{
  "n_layer": 13,
  "d_model": 512,
  "n_experts": 32,
  "experts_per_token": 2,
  "d_expert": 192,
  "d_shared_expert": 0,
  "activation": "swiglu",
  "moe_layers": [0, 1, 2, 3, 4, 5, 6, 7, 8, 9, 10, 11, 12],
  "router_score": "sigmoid",
  "normalize_top_k": true,
  "routed_scale": 1.5,
  "balance_loss": 0.00685,
  "balance_bias": false,
  "init_std_router": 0.0216,
  "lr_router": 0.000793,
  "vocab_size": 14290,
  "norm": "rmsnorm",
  "norm_eps": 1e-06,
  "tie_embeddings": false,
  "optimizer": "muon_variant",
  "lr": 0.0117,
  "beta1": 0.95,
  "grad_clip": 0.5,
  "batch_tokens": 131072,
  "seq_len": 384,
  "train_tokens": 578800000,
  "steps": 4416,
  "dataset": "wikipedia_en"
}
Below are experts of layer 10 (counted from 0) of a mixture-of-experts language model. Rows are named router (the router's row for the expert), gate (a neuron's input weights, with its number), up (a neuron's input weights, with its number) and show model dimensions 192-255. Each number is 50 + 10 x the weight over its row's rms, rounded and kept within 0 to 99.
After each expert's rows: a language model's description of what the expert responds to. This comes from a sample of Wikipedia text that the model never trained on.

# expert 18
router:41 43 49 36 60 51 49 38 52 44 60 57 37 73 50 55 31 44 43 42 38 52 46 53 56 41 48 35 52 32 53 54 61 47 62 59 52 38 65 47 65 46 50 58 57 61 59 55 46 53 49 42 44 59 33 54 49 55 49 49 56 56 47 58
gate0:66 43 46 49 35 49 63 52 65 46 62 54 53 49 44 49 49 34 52 51 54 48 53 53 39 34 58 49 49 67 68 60 54 49 45 48 44 56 60 44 38 49 50 60 59 60 62 57 41 66 37 46 51 31 48 63 63 53 53 44 65 50 31 56
up0:49 42 54 70 38 40 42 58 55 52 58 52 48 59 46 67 65 44 43 58 50 49 58 50 52 42 60 33 40 54 44 50 44 32 54 56 44 49 59 35 48 58 58 40 59 45 40 33 51 39 42 43 63 48 44 63 54 66 50 47 52 30 36 48
gate1:44 49 35 52 37 57 44 64 60 56 54 41 39 40 65 48 50 53 49 48 35 27 55 41 41 44 46 39 56 51 56 47 56 55 53 37 46 53 48 34 32 32 67 42 45 46 56 62 54 43 37 44 54 42 49 49 48 63 55 36 53 62 49 50
up1:54 58 47 21 38 68 56 52 47 44 52 51 69 58 50 36 60 48 47 48 64 60 63 66 26 54 39 49 51 59 57 49 58 45 63 48 55 50 48 35 47 39 68 51 40 41 54 56 48 60 28 67 55 54 71 56 59 39 45 56 44 52 55 67
gate2:52 40 54 31 52 61 52 43 57 38 62 58 44 60 48 60 40 65 51 40 39 75 49 51 42 41 50 39 41 51 50 46 65 37 66 53 43 43 60 46 36 59 52 53 48 51 74 60 64 50 53 36 48 57 37 58 57 52 49 51 48 41 44 68
up2:31 42 58 46 66 69 38 61 40 46 70 24 64 58 39 45 47 57 63 52 67 74 46 40 54 51 48 41 44 54 65 46 54 50 55 55 48 31 50 66 46 41 55 49 63 46 41 56 51 44 47 73 35 54 56 46 56 49 59 54 47 46 56 58
gate3:39 50 38 60 53 54 48 46 23 40 66 28 51 50 52 43 45 61 63 60 49 50 43 48 42 36 41 55 36 48 27 47 32 32 44 51 50 52 48 49 51 56 55 33 60 51 52 54 38 42 45 56 58 57 59 30 58 54 67 56 52 44 53 54
up3:50 50 67 46 41 42 65 44 44 57 49 69 35 51 54 55 59 48 46 46 45 58 76 49 45 60 54 50 53 57 36 39 58 44 51 48 47 36 62 48 53 52 59 57 45 63 67 52 51 58 56 62 68 59 49 41 48 40 29 38 40 45 39 43
gate4:39 41 56 65 43 71 51 59 44 37 47 40 47 34 57 70 65 56 50 61 73 64 73 56 45 68 41 70 48 58 58 57 75 46 52 50 69 69 47 29 65 46 47 44 50 48 46 42 42 53 67 53 45 60 44 37 43 50 46 21 50 64 33 53
up4:57 47 48 36 54 39 45 42 51 40 42 54 66 43 40 44 55 52 59 51 51 46 60 51 28 36 63 25 18 62 45 50 56 49 47 51 46 52 39 47 49 48 52 56 54 39 43 55 54 41 48 64 38 46 48 56 49 30 38 58 52 34 49 53
gate5:63 47 37 48 22 57 47 57 59 42 64 44 56 47 44 48 42 57 40 48 53 42 40 74 62 62 58 42 46 65 44 58 52 64 51 53 62 55 71 33 39 19 45 44 60 54 49 54 50 43 52 35 52 55 58 40 51 53 57 63 62 62 64 61
up5:58 51 36 31 48 45 50 41 43 43 56 56 69 61 49 43 59 75 56 49 56 55 57 44 70 38 50 53 36 80 40 55 52 60 44 53 47 46 61 43 34 43 41 50 43 43 43 40 56 42 46 36 56 41 57 47 67 58 47 51 47 64 44 49
gate6:49 60 46 50 63 70 52 35 49 56 41 62 57 47 54 61 35 45 55 47 41 56 42 47 39 61 62 41 49 63 46 70 40 55 36 50 34 60 38 73 70 46 45 46 36 52 59 35 44 57 46 20 62 57 65 35 40 61 45 37 50 49 44 50
up6:71 54 61 54 62 50 54 50 57 55 56 52 35 40 50 54 58 57 57 48 59 46 41 49 38 52 43 54 51 42 54 49 50 52 67 59 31 51 45 37 49 44 66 52 44 42 47 44 58 55 65 43 51 41 46 67 46 44 64 55 54 34 53 58
gate7:59 50 74 45 41 29 40 62 43 67 66 49 48 41 65 50 52 50 39 40 31 44 54 39 38 53 43 42 64 59 45 45 37 37 61 67 45 36 57 54 63 51 45 51 50 47 38 54 60 55 41 51 48 55 47 39 51 39 46 44 41 39 51 56
up7:46 46 23 60 37 67 63 52 43 32 59 58 55 65 34 58 71 48 48 22 45 55 53 49 38 36 25 36 47 47 66 39 45 43 48 61 45 40 64 56 45 77 44 46 67 47 43 68 45 49 48 61 36 47 44 57 58 50 41 51 32 58 49 55
gate8:58 46 53 49 55 57 47 51 35 39 36 56 43 46 49 50 47 38 41 46 68 50 41 47 60 45 53 57 66 50 59 46 36 47 54 41 47 56 49 70 53 50 45 38 62 34 58 56 20 49 65 62 57 38 37 59 57 47 52 69 43 60 51 36
up8:62 51 53 52 71 65 30 54 34 61 52 45 40 50 47 56 24 65 57 56 39 53 57 39 43 42 42 41 55 54 77 54 45 45 53 58 52 47 45 54 38 43 55 50 50 68 56 42 61 56 62 35 51 39 39 67 68 53 42 31 42 46 57 31
gate9:51 58 53 39 70 58 63 43 52 38 49 47 47 67 48 57 45 57 39 43 47 64 27 53 61 44 55 41 50 57 52 47 47 33 59 44 63 37 29 45 65 44 66 46 42 56 54 37 33 58 48 53 25 72 40 69 52 48 39 72 61 57 48 64
up9:40 58 58 46 60 53 46 58 44 31 41 63 55 64 70 54 41 62 53 38 44 64 75 68 63 50 49 43 52 56 55 25 52 76 50 69 55 49 44 55 51 47 62 57 37 46 67 45 48 48 45 46 54 63 57 55 40 46 44 37 53 58 37 67
It responds to: Line breaks and pro-/pre-. Single line breaks ending infobox fields or table rows, plus word-initial pro, pre, Pop pieces in album and release listings.

# expert 11
router:52 53 51 49 78 43 53 49 42 49 58 69 49 67 57 43 40 56 53 37 49 62 50 57 45 36 29 23 43 62 52 51 56 63 47 56 55 66 54 38 43 58 65 56 51 32 59 52 37 26 59 47 36 51 44 55 62 45 41 55 39 53 53 50
gate0:60 62 54 64 32 51 50 45 49 49 45 53 66 64 50 59 44 58 44 40 73 66 59 40 56 43 46 53 48 36 54 49 35 60 64 46 32 56 55 43 43 44 49 64 63 61 55 47 43 52 69 49 59 41 46 38 59 46 32 50 37 45 62 45
up0:74 60 72 58 66 52 63 52 46 38 39 53 44 58 61 73 52 37 46 60 44 40 47 47 46 58 36 69 47 55 40 53 66 43 51 54 54 47 38 51 49 50 62 45 50 54 48 43 32 33 43 46 47 44 58 70 51 38 28 44 46 61 59 44
gate1:55 42 38 63 42 32 56 48 44 51 49 20 53 59 57 47 55 50 46 60 27 44 38 62 73 39 54 52 51 36 48 45 48 52 70 57 40 51 48 53 45 40 44 50 70 59 61 50 47 55 47 53 52 58 58 62 41 56 34 55 64 54 52 51
up1:48 48 61 56 57 60 43 41 50 45 46 42 56 43 42 63 53 49 42 56 54 54 57 42 55 52 52 53 40 59 60 61 64 62 35 68 56 57 42 46 54 69 48 53 40 46 27 53 64 42 51 44 35 45 43 59 51 46 59 54 47 44 62 70
gate2:26 67 43 53 43 41 52 44 42 69 33 42 37 51 57 49 77 28 51 41 51 54 61 49 59 75 48 55 48 40 41 49 57 57 48 63 65 57 49 50 46 58 51 43 46 52 66 42 53 52 60 42 50 57 65 60 45 29 48 50 40 51 33 41
up2:46 51 56 42 49 55 54 26 38 54 67 46 30 58 34 42 36 28 39 65 43 39 48 38 63 46 31 23 58 47 46 52 67 44 49 38 56 45 56 51 38 48 72 67 57 57 49 45 41 43 32 42 42 69 64 53 46 50 55 38 55 53 55 37
gate3:51 65 57 45 52 64 42 64 16 38 57 36 64 66 64 40 40 62 60 47 59 46 54 36 32 70 43 58 40 60 35 43 31 45 62 43 47 52 58 48 63 53 51 58 69 56 53 38 48 51 42 43 47 46 48 47 40 32 43 52 46 67 56 63
up3:31 55 39 42 59 53 65 43 48 50 47 47 33 41 46 39 46 65 53 48 41 52 53 45 54 40 48 57 59 46 48 55 56 48 57 56 50 63 48 37 44 57 53 37 63 50 42 67 51 27 58 61 48 38 52 44 70 63 51 57 43 48 47 47
gate4:44 43 40 65 49 53 40 56 36 23 47 58 53 47 49 53 40 60 62 66 56 44 61 43 66 56 42 56 51 51 58 36 56 37 64 49 60 46 65 66 50 53 39 50 51 45 52 64 55 36 36 50 35 52 65 50 73 39 48 42 53 41 48 46
up4:53 39 59 40 65 50 50 59 56 52 57 50 53 45 53 50 67 52 39 48 64 53 50 55 57 65 51 33 36 46 57 66 59 47 58 57 29 48 51 30 46 51 66 57 50 50 45 33 49 34 45 45 55 78 57 54 52 61 39 44 45 50 46 52
gate5:50 54 37 46 43 63 47 48 64 63 58 57 63 46 64 68 52 54 56 39 44 66 45 54 41 57 55 49 42 73 40 56 55 41 47 53 38 48 58 46 35 43 59 71 35 57 36 28 61 58 50 46 60 58 60 50 50 46 57 52 36 46 61 56
up5:62 43 65 44 63 42 54 60 57 61 49 52 38 44 46 29 47 39 48 31 60 32 40 51 60 51 56 50 53 33 32 57 54 49 39 59 69 65 44 61 40 49 35 64 72 49 56 51 41 46 52 37 54 49 68 55 53 54 44 51 62 34 48 53
gate6:61 52 36 57 75 64 68 48 53 52 63 48 52 55 41 67 50 35 57 55 52 55 54 59 53 49 50 38 27 49 47 44 40 50 38 61 35 51 48 52 56 52 57 53 51 60 38 53 45 70 49 40 42 53 49 57 55 41 53 39 64 31 45 41
up6:45 38 26 42 49 57 52 47 58 46 49 68 49 44 51 35 54 41 46 49 42 68 52 59 56 62 55 66 48 46 48 52 45 49 61 42 58 45 24 36 47 55 45 65 48 50 78 50 48 42 57 35 39 47 38 70 43 48 57 15 55 32 52 40
gate7:46 49 53 53 48 47 59 57 46 51 60 69 54 54 54 54 29 42 48 52 47 59 53 47 44 57 54 45 41 46 44 69 45 43 43 55 32 61 47 62 54 61 79 50 40 59 58 41 43 54 42 44 63 64 61 42 74 58 48 43 58 43 63 49
up7:62 60 56 49 38 54 47 25 50 51 51 44 42 60 66 69 46 57 47 58 40 37 34 50 66 56 52 50 41 62 54 40 49 55 64 56 45 41 45 56 51 35 61 58 47 81 48 67 60 40 57 53 51 61 43 52 45 54 39 57 39 43 56 36
gate8:42 56 44 43 66 52 45 40 42 77 45 44 46 61 45 50 54 52 40 35 46 44 54 52 55 44 52 39 73 66 43 63 53 52 43 49 68 55 27 45 52 50 62 47 37 41 48 61 46 44 38 45 59 54 48 38 43 48 63 44 39 52 62 57
up8:52 53 55 47 59 46 40 55 43 40 44 50 50 34 52 49 61 47 69 60 58 47 67 60 44 41 28 50 50 58 52 35 49 76 52 45 52 52 40 37 53 47 48 38 43 28 46 25 61 48 42 33 46 65 57 56 57 72 44 47 56 41 41 39
gate9:64 57 47 49 39 56 58 52 67 54 59 62 46 59 50 52 32 65 46 59 42 69 60 58 57 54 51 36 64 55 40 57 33 43 36 66 39 63 66 45 59 58 41 40 67 53 64 34 51 71 67 53 45 47 48 40 62 49 53 50 49 49 66 48
up9:38 66 39 61 56 54 41 37 29 53 41 30 34 54 51 45 62 38 59 63 56 56 40 51 46 48 53 42 58 45 60 53 38 41 36 48 53 35 53 51 53 47 48 50 52 68 37 37 42 45 58 58 52 48 46 46 51 30 50 54 46 41 38 54
It responds to: Clause-subject pronouns. Subject pronouns and relative words starting a clause, such as he, they, which, who, and the verb or would that follows.

# expert 31
router:56 39 32 49 56 61 62 46 50 58 53 50 43 47 43 63 49 49 41 20 44 47 59 60 37 47 57 52 57 37 56 53 57 48 49 63 59 72 60 49 55 44 49 53 63 42 65 47 46 33 45 38 59 61 55 37 37 37 52 52 41 68 43 41
gate0:39 45 45 52 46 38 50 36 42 60 53 38 61 51 66 52 53 43 63 74 52 54 57 41 55 60 59 39 51 48 36 53 47 50 44 56 53 46 49 62 34 31 43 52 38 60 40 47 51 40 43 56 68 51 56 62 57 37 48 67 60 46 58 38
up0:60 56 50 57 52 65 45 61 66 54 46 55 26 51 44 42 59 48 56 37 54 32 60 42 39 55 48 45 53 34 55 31 51 37 51 59 59 47 54 46 43 54 66 52 56 29 69 67 38 49 63 48 43 51 47 43 47 50 63 48 48 32 44 34
gate1:57 46 50 64 45 63 24 59 57 53 32 39 43 60 61 62 49 54 36 53 50 54 60 51 60 61 61 45 42 64 56 57 52 56 49 43 41 60 47 41 36 30 55 59 44 58 72 50 29 55 35 55 51 48 41 52 57 52 62 50 51 60 63 45
up1:48 30 51 63 70 51 47 69 53 56 45 49 54 56 48 62 50 58 55 30 50 35 65 59 39 51 68 59 45 59 51 62 50 32 39 53 56 52 49 39 48 63 52 49 60 48 36 59 57 53 50 47 57 53 66 59 46 62 55 31 53 53 41 42
gate2:43 41 45 60 43 63 51 50 39 61 43 63 55 52 52 49 53 45 60 43 51 37 32 60 31 58 42 54 53 57 63 70 53 26 60 38 17 42 51 62 50 46 50 56 44 60 32 48 46 46 58 51 39 37 43 43 58 52 45 47 50 52 58 50
up2:50 61 45 56 57 45 48 52 39 27 50 66 49 63 47 62 44 49 36 48 49 41 49 54 49 40 65 44 56 48 53 43 51 53 55 60 37 36 62 31 63 52 38 62 50 54 52 59 71 37 47 36 54 57 57 44 58 52 32 47 69 39 43 42
gate3:60 59 44 43 61 41 65 60 49 39 62 59 30 38 53 44 39 52 37 43 56 41 75 49 50 27 49 36 58 76 47 48 43 67 52 47 71 57 53 50 60 54 51 42 49 33 63 49 55 56 43 59 42 61 71 56 34 59 52 49 50 49 54 41
up3:63 72 53 25 53 65 68 31 54 38 47 54 58 48 46 25 43 51 49 51 54 32 44 38 38 66 52 55 48 47 66 62 45 40 38 53 53 62 55 43 67 36 52 46 66 56 51 51 52 46 45 60 43 57 52 70 55 43 59 58 35 35 34 53
gate4:77 51 59 60 54 56 44 54 38 62 47 58 42 54 73 48 43 59 59 55 34 39 61 50 53 52 60 45 59 48 60 62 61 45 61 54 48 54 51 57 52 69 53 59 54 61 47 48 64 42 42 50 60 45 32 56 37 41 58 57 60 51 49 68
up4:51 52 75 56 49 57 53 44 52 49 49 55 50 43 40 36 60 64 36 49 58 42 25 58 72 46 47 53 62 45 52 16 56 30 25 44 53 38 60 56 72 64 45 64 56 44 44 49 60 51 56 47 47 50 60 39 37 52 30 53 59 57 47 58
gate5:46 52 47 50 48 61 50 55 49 57 46 51 59 60 56 59 32 51 44 51 51 53 58 58 66 45 57 58 63 57 41 58 25 29 56 44 44 41 43 42 65 53 48 46 61 48 20 45 50 46 70 58 56 60 50 38 48 41 53 65 57 35 47 56
up5:36 53 55 49 43 59 43 58 59 50 32 43 45 41 41 30 52 51 44 60 54 53 54 58 43 47 49 59 55 57 45 61 62 50 48 48 28 40 35 29 66 59 62 42 58 70 32 59 63 53 45 58 58 49 44 50 42 40 55 46 57 55 60 53
gate6:54 46 54 20 60 56 58 48 59 41 66 63 64 49 49 62 43 72 38 47 56 49 44 63 54 52 49 51 55 43 58 84 52 53 45 45 65 48 25 62 51 47 43 33 42 48 48 54 44 32 52 57 44 33 47 60 54 47 52 44 44 45 61 48
up6:37 58 48 60 49 42 54 52 53 28 48 46 27 61 50 57 51 46 45 48 75 45 61 29 60 38 50 59 38 56 52 42 36 48 53 41 64 52 34 51 38 42 39 40 40 33 48 62 59 48 53 49 44 39 56 44 43 36 52 40 37 56 38 45
gate7:40 44 51 54 47 44 39 56 36 59 56 48 48 42 48 41 41 42 58 48 56 58 78 43 60 46 33 58 51 53 38 29 56 60 39 31 48 47 64 52 48 33 51 38 34 57 43 50 51 60 64 53 50 64 32 35 45 40 42 66 47 52 64 49
up7:27 29 54 42 41 35 43 61 31 68 65 25 66 56 45 49 64 50 41 50 59 55 61 65 39 48 42 57 41 63 38 44 56 56 49 47 46 42 55 55 68 63 52 37 33 39 51 35 69 67 63 56 52 55 41 37 52 53 38 63 50 63 41 63
gate8:23 49 40 41 40 44 37 50 60 49 64 56 47 55 60 59 52 34 70 47 69 45 44 53 65 52 32 49 53 41 61 48 49 54 52 30 52 43 44 36 47 55 60 49 71 39 48 57 46 48 32 48 56 47 53 54 51 52 53 47 50 61 64 61
up8:47 58 43 37 41 74 67 54 44 43 46 43 66 45 54 55 44 58 46 66 50 42 55 55 78 34 54 40 53 53 49 65 54 54 42 32 47 57 61 49 57 58 61 50 55 44 45 43 62 53 40 48 50 49 69 44 56 47 52 48 55 49 56 73
gate9:36 43 62 68 44 67 60 46 44 55 47 47 59 34 42 49 35 59 56 48 47 49 47 35 57 52 60 36 54 51 45 47 50 59 42 57 57 50 58 41 46 68 45 41 73 61 42 31 49 22 72 42 43 58 47 52 45 48 54 48 45 51 40 47
up9:28 35 50 46 41 63 58 44 56 49 57 67 63 28 64 38 49 55 37 39 34 55 47 57 61 74 62 62 53 49 75 65 51 50 43 65 64 45 45 37 53 51 75 32 57 59 43 36 36 50 44 50 44 51 52 54 54 65 57 52 44 54 60 45
It responds to: Regions, nations, languages. Names of countries, continents and languages in lists, Arabic-style name pieces, the article an, and == heading markers.

# expert 2
router:48 55 35 54 75 59 66 32 48 63 60 71 50 53 60 69 61 38 56 47 57 55 57 54 50 27 38 45 54 37 44 49 45 58 38 36 48 49 56 42 40 62 47 39 59 53 58 56 41 45 37 23 42 41 46 62 60 57 49 39 48 56 39 73
gate0:44 52 51 54 39 35 49 67 41 52 43 71 45 48 28 45 71 42 50 33 54 40 46 52 46 40 65 32 43 61 50 44 40 32 53 54 61 24 61 39 52 41 61 35 62 40 45 43 54 47 44 54 45 49 47 84 47 55 63 31 38 31 67 55
up0:60 43 38 20 60 52 53 44 49 54 57 50 63 49 54 59 43 35 46 37 60 46 48 53 60 25 39 50 45 47 61 53 49 30 54 48 48 53 64 63 62 65 54 60 66 69 56 59 59 38 47 53 63 52 61 51 50 47 47 51 42 54 52 58
gate1:42 36 40 55 47 48 55 49 47 42 74 55 58 56 39 39 51 39 29 46 52 58 53 51 38 33 49 46 53 36 43 65 57 55 44 50 47 42 59 62 50 55 38 42 62 59 51 39 53 53 52 45 49 56 41 53 42 54 57 50 45 81 39 49
up1:44 64 62 51 48 46 54 62 52 44 36 50 71 77 59 47 76 39 55 53 32 59 32 50 53 62 53 59 32 58 62 26 44 37 62 43 57 52 52 44 47 34 33 32 57 56 43 51 40 60 58 60 60 42 62 46 49 44 43 48 31 55 59 50
gate2:50 48 70 47 57 47 56 64 62 84 42 70 68 44 51 53 52 36 63 46 46 61 48 63 42 40 46 45 63 46 40 47 49 59 55 39 60 42 63 26 29 55 50 42 37 57 62 40 51 38 35 53 43 37 31 48 54 53 42 49 59 32 50 63
up2:55 57 62 44 51 49 46 32 58 58 47 54 52 60 61 45 48 37 62 45 34 25 53 54 41 58 58 58 54 38 27 45 31 29 41 65 58 39 59 37 43 57 45 35 46 58 56 47 58 40 60 55 32 36 32 59 51 60 56 45 63 38 58 57
gate3:47 60 43 46 31 60 59 43 56 65 45 41 40 34 56 56 49 52 43 39 52 36 79 40 75 57 47 39 57 47 58 50 36 67 51 55 29 46 51 56 48 46 45 53 59 54 64 49 51 67 46 55 71 33 64 54 42 58 48 55 49 36 51 45
up3:54 41 34 54 44 61 55 44 51 37 47 46 56 64 56 68 56 41 76 53 47 73 44 62 50 67 42 54 34 57 38 55 41 31 46 67 59 63 46 40 47 78 45 49 63 67 49 59 67 60 58 50 61 43 58 71 67 54 45 47 40 55 61 55
gate4:40 55 60 72 53 37 42 60 55 55 57 56 51 41 68 48 36 46 51 49 67 61 55 55 56 66 53 43 48 47 54 51 38 36 53 58 45 49 23 42 46 43 59 64 48 35 48 29 47 46 39 45 37 44 33 52 63 53 55 39 49 55 49 46
up4:51 42 47 59 37 44 54 51 43 43 60 62 58 50 63 48 57 46 48 35 50 41 32 49 43 42 35 41 62 48 39 48 37 44 52 50 64 27 47 45 57 39 52 65 51 55 45 41 46 48 52 29 34 59 51 42 54 59 61 37 43 53 54 70
gate5:51 39 55 51 43 65 57 48 42 54 57 40 62 42 42 64 52 43 45 34 47 49 63 71 40 53 41 62 55 53 58 40 40 61 56 44 36 41 50 64 53 43 37 56 60 52 59 51 48 55 47 45 27 40 67 46 42 56 71 53 65 32 37 56
up5:49 43 52 44 41 60 62 52 64 43 36 49 71 45 44 52 39 50 44 40 51 53 47 71 59 52 35 17 62 46 55 38 48 50 71 29 58 56 53 38 46 47 53 33 46 48 58 67 60 51 36 45 38 51 64 46 46 57 37 50 61 31 40 60
gate6:50 67 46 50 58 43 46 56 50 50 44 42 55 37 54 47 64 41 46 63 26 49 46 47 51 47 55 36 53 58 68 46 45 55 45 46 55 50 42 49 42 65 42 58 47 35 35 41 53 36 42 61 67 43 26 49 37 49 76 57 45 47 59 38
up6:46 39 64 53 58 49 48 55 43 41 60 55 62 36 49 41 35 39 49 45 65 52 55 52 39 52 45 57 39 40 36 41 61 45 42 53 38 48 53 52 56 59 59 54 38 68 52 50 58 42 39 37 46 44 66 50 57 61 43 30 59 50 60 52
gate7:41 51 64 49 61 75 58 59 46 55 43 50 64 55 50 55 50 40 36 57 40 31 41 63 50 43 30 59 49 38 52 56 61 48 55 55 48 43 62 49 57 49 56 54 53 38 56 42 34 61 47 43 35 55 57 54 47 47 38 37 47 36 69 56
up7:53 44 62 64 48 58 51 67 42 65 47 38 50 56 55 43 43 46 59 51 49 51 37 55 61 56 33 51 37 57 50 47 47 43 43 60 44 42 63 47 52 37 67 49 34 43 36 56 26 63 34 46 50 50 42 56 34 58 49 44 43 27 56 52
gate8:62 45 37 42 50 57 61 64 38 49 59 51 47 43 48 47 67 52 62 67 53 50 53 56 47 53 40 09 43 35 50 46 58 49 50 49 33 39 63 50 44 37 55 44 52 30 54 56 23 47 47 46 67 57 47 42 56 37 63 51 50 56 20 66
up8:48 34 46 60 39 50 40 47 48 39 53 57 45 54 65 68 52 35 35 57 58 62 46 44 42 53 51 66 39 45 69 32 56 59 64 41 55 51 35 45 62 62 36 39 53 51 41 31 43 56 35 63 46 43 50 47 25 53 48 41 51 46 40 73
gate9:62 47 68 43 60 48 87 34 62 62 63 39 51 32 51 44 51 57 46 36 46 47 44 48 69 56 52 56 47 59 54 57 51 64 38 41 46 64 57 67 30 82 38 45 59 48 46 33 26 56 77 39 43 25 37 62 46 42 54 41 51 55 51 59
up9:53 68 52 35 41 47 45 43 44 26 38 49 51 31 32 73 51 70 62 63 66 53 21 50 58 40 49 61 62 49 56 49 41 42 53 45 57 56 48 51 44 50 43 57 36 60 58 58 38 53 48 46 64 52 55 65 53 48 53 25 44 48 48 52
It responds to: Word-initial letters M, P, A. Single-letter word starts, mostly M, m, p, a, at list items or table cells in discographies and cast lists, such as M(echaNick), M(imi), m(ergers).

# expert 15
router:47 54 22 76 71 45 66 37 55 52 79 69 53 49 49 67 46 66 57 49 48 63 42 70 50 42 38 54 51 47 43 56 40 49 54 35 42 57 48 41 47 58 45 56 57 49 56 39 52 49 53 57 34 55 42 67 31 39 49 48 39 65 46 62
gate0:51 39 39 53 57 51 66 35 45 40 43 36 31 65 51 52 55 39 51 37 46 53 44 50 32 53 46 53 60 42 50 53 52 44 46 48 54 51 44 41 52 26 48 50 50 54 56 48 49 45 55 43 51 67 57 39 51 39 53 44 53 47 48 52
up0:52 42 47 50 44 38 67 34 60 56 49 48 44 51 57 38 46 50 50 52 38 40 50 49 60 54 52 43 50 49 56 51 53 71 46 57 31 46 53 56 51 52 33 45 51 66 56 47 51 44 36 45 61 61 42 52 50 61 47 42 67 36 54 52
gate1:44 61 44 42 45 52 34 49 53 51 48 42 65 46 61 57 36 62 52 54 44 66 40 37 50 47 36 35 54 40 73 55 31 44 64 51 33 48 57 65 47 58 51 47 45 46 51 52 54 67 48 50 50 47 63 34 58 47 62 46 34 52 56 42
up1:56 42 52 67 41 68 60 51 43 35 61 61 62 46 63 55 51 54 49 45 45 45 51 60 51 53 34 42 51 34 44 59 63 33 42 54 26 46 43 60 61 50 41 26 38 56 64 41 48 39 50 58 52 65 46 57 36 49 55 61 36 40 71 52
gate2:53 49 53 59 61 52 59 47 49 65 58 66 67 39 58 31 51 32 41 48 52 37 48 44 65 43 56 25 46 61 53 45 36 70 62 46 52 64 41 49 44 41 54 62 56 39 40 40 51 45 43 43 52 49 49 50 39 52 65 23 56 49 45 31
up2:30 42 68 50 50 58 55 41 35 61 60 31 38 46 60 45 48 50 37 39 50 47 52 49 47 51 46 44 33 56 31 53 36 54 47 58 51 51 50 60 69 53 58 34 42 50 38 35 48 51 41 31 49 49 50 30 40 55 41 48 48 57 50 51
gate3:45 54 56 62 62 44 52 48 54 51 58 45 57 43 35 59 64 72 65 48 19 54 60 50 59 47 29 44 46 58 43 51 54 69 50 47 44 48 43 46 36 39 64 38 53 64 64 61 54 41 64 49 41 64 38 52 62 40 66 56 39 50 53 43
up3:54 49 67 67 44 60 42 49 26 44 27 56 46 45 55 55 69 56 34 52 42 49 41 36 46 55 56 61 53 56 56 57 48 59 38 57 46 46 46 19 58 53 50 43 38 37 40 49 49 65 62 56 43 46 50 41 46 64 63 50 54 50 61 59
gate4:45 64 45 42 51 39 40 48 57 34 58 60 50 48 52 42 61 41 42 57 31 52 58 53 49 58 43 23 52 64 39 45 23 50 56 44 46 58 51 85 68 59 74 33 51 57 59 47 36 41 38 61 65 57 43 49 52 58 67 61 56 42 52 56
up4:69 47 46 55 55 53 46 44 45 43 47 59 48 48 55 48 30 54 47 53 49 38 63 55 35 59 65 45 44 40 54 50 63 50 36 65 39 65 52 53 35 38 47 65 51 39 65 64 76 53 39 60 44 46 48 56 49 53 65 72 51 55 51 49
gate5:36 59 59 50 57 48 50 33 50 53 52 46 52 63 70 50 61 61 60 68 67 59 28 54 55 45 30 38 48 60 59 60 43 56 60 58 46 63 72 51 39 63 56 33 52 38 48 56 29 42 55 67 62 48 53 49 36 55 54 44 59 54 50 36
up5:53 51 58 56 54 55 43 51 49 40 53 61 49 34 48 52 47 40 40 54 40 40 39 44 53 45 48 45 42 47 63 43 85 52 54 44 47 41 30 61 43 54 43 49 35 66 46 52 41 48 61 44 50 44 63 63 56 49 58 40 50 40 65 42
gate6:40 47 41 57 41 33 50 74 72 56 70 46 57 57 53 48 62 58 62 45 54 47 55 72 69 38 49 45 39 51 62 49 52 50 49 23 60 37 47 54 51 52 52 66 48 49 51 50 59 51 49 57 51 50 40 48 45 45 42 53 58 56 61 57
up6:46 53 42 54 56 62 51 50 53 51 67 63 56 49 27 47 63 48 54 38 37 39 52 38 67 40 63 36 41 53 61 55 44 43 36 23 47 29 51 37 45 54 50 59 54 54 55 38 45 46 60 45 44 52 43 48 57 57 42 50 51 48 52 62
gate7:59 77 55 56 64 38 36 69 48 42 47 49 41 47 37 37 44 62 50 60 40 43 46 60 50 51 55 44 55 46 47 46 47 43 33 47 50 48 61 43 64 50 56 46 44 44 23 59 45 26 57 47 54 58 66 57 39 39 50 51 61 48 49 48
up7:66 58 33 33 62 59 57 47 46 50 60 60 59 53 59 56 58 54 42 58 42 44 54 52 47 67 42 58 30 58 66 49 62 51 56 43 29 57 57 36 45 58 51 42 54 52 65 43 49 37 43 42 47 47 53 54 47 24 46 73 50 56 57 52
gate8:51 50 56 31 56 59 54 45 38 55 78 52 56 65 53 40 48 33 62 57 41 54 59 41 42 36 60 53 52 40 53 48 73 58 46 51 49 42 59 56 39 67 36 52 52 45 47 40 57 55 50 46 58 48 44 47 42 36 55 38 57 66 48 44
up8:42 51 75 58 56 45 62 54 45 56 56 47 63 55 31 66 68 40 25 56 55 33 50 56 59 56 25 58 58 51 51 52 45 53 39 48 36 41 39 57 44 40 47 66 37 59 47 48 51 38 56 35 44 60 60 45 48 48 56 55 30 42 61 61
gate9:39 41 49 59 66 42 60 60 50 54 52 57 49 68 62 40 47 51 51 75 55 43 44 64 36 58 44 48 47 71 62 59 45 51 55 46 57 40 46 32 58 54 51 61 89 60 45 42 52 47 56 51 35 47 49 54 52 37 55 50 56 55 58 54
up9:55 53 54 56 35 48 43 39 47 56 44 46 43 47 41 45 36 37 41 43 50 48 43 52 57 45 53 58 53 32 43 35 61 62 44 40 57 66 59 52 48 49 49 52 29 37 57 72 41 51 32 45 67 57 45 44 52 56 48 54 54 47 37 47
It responds to: Sports results vocabulary. Section headings, table header words and sports terms like won the, Final, Goals, playoff, round in season and competition articles.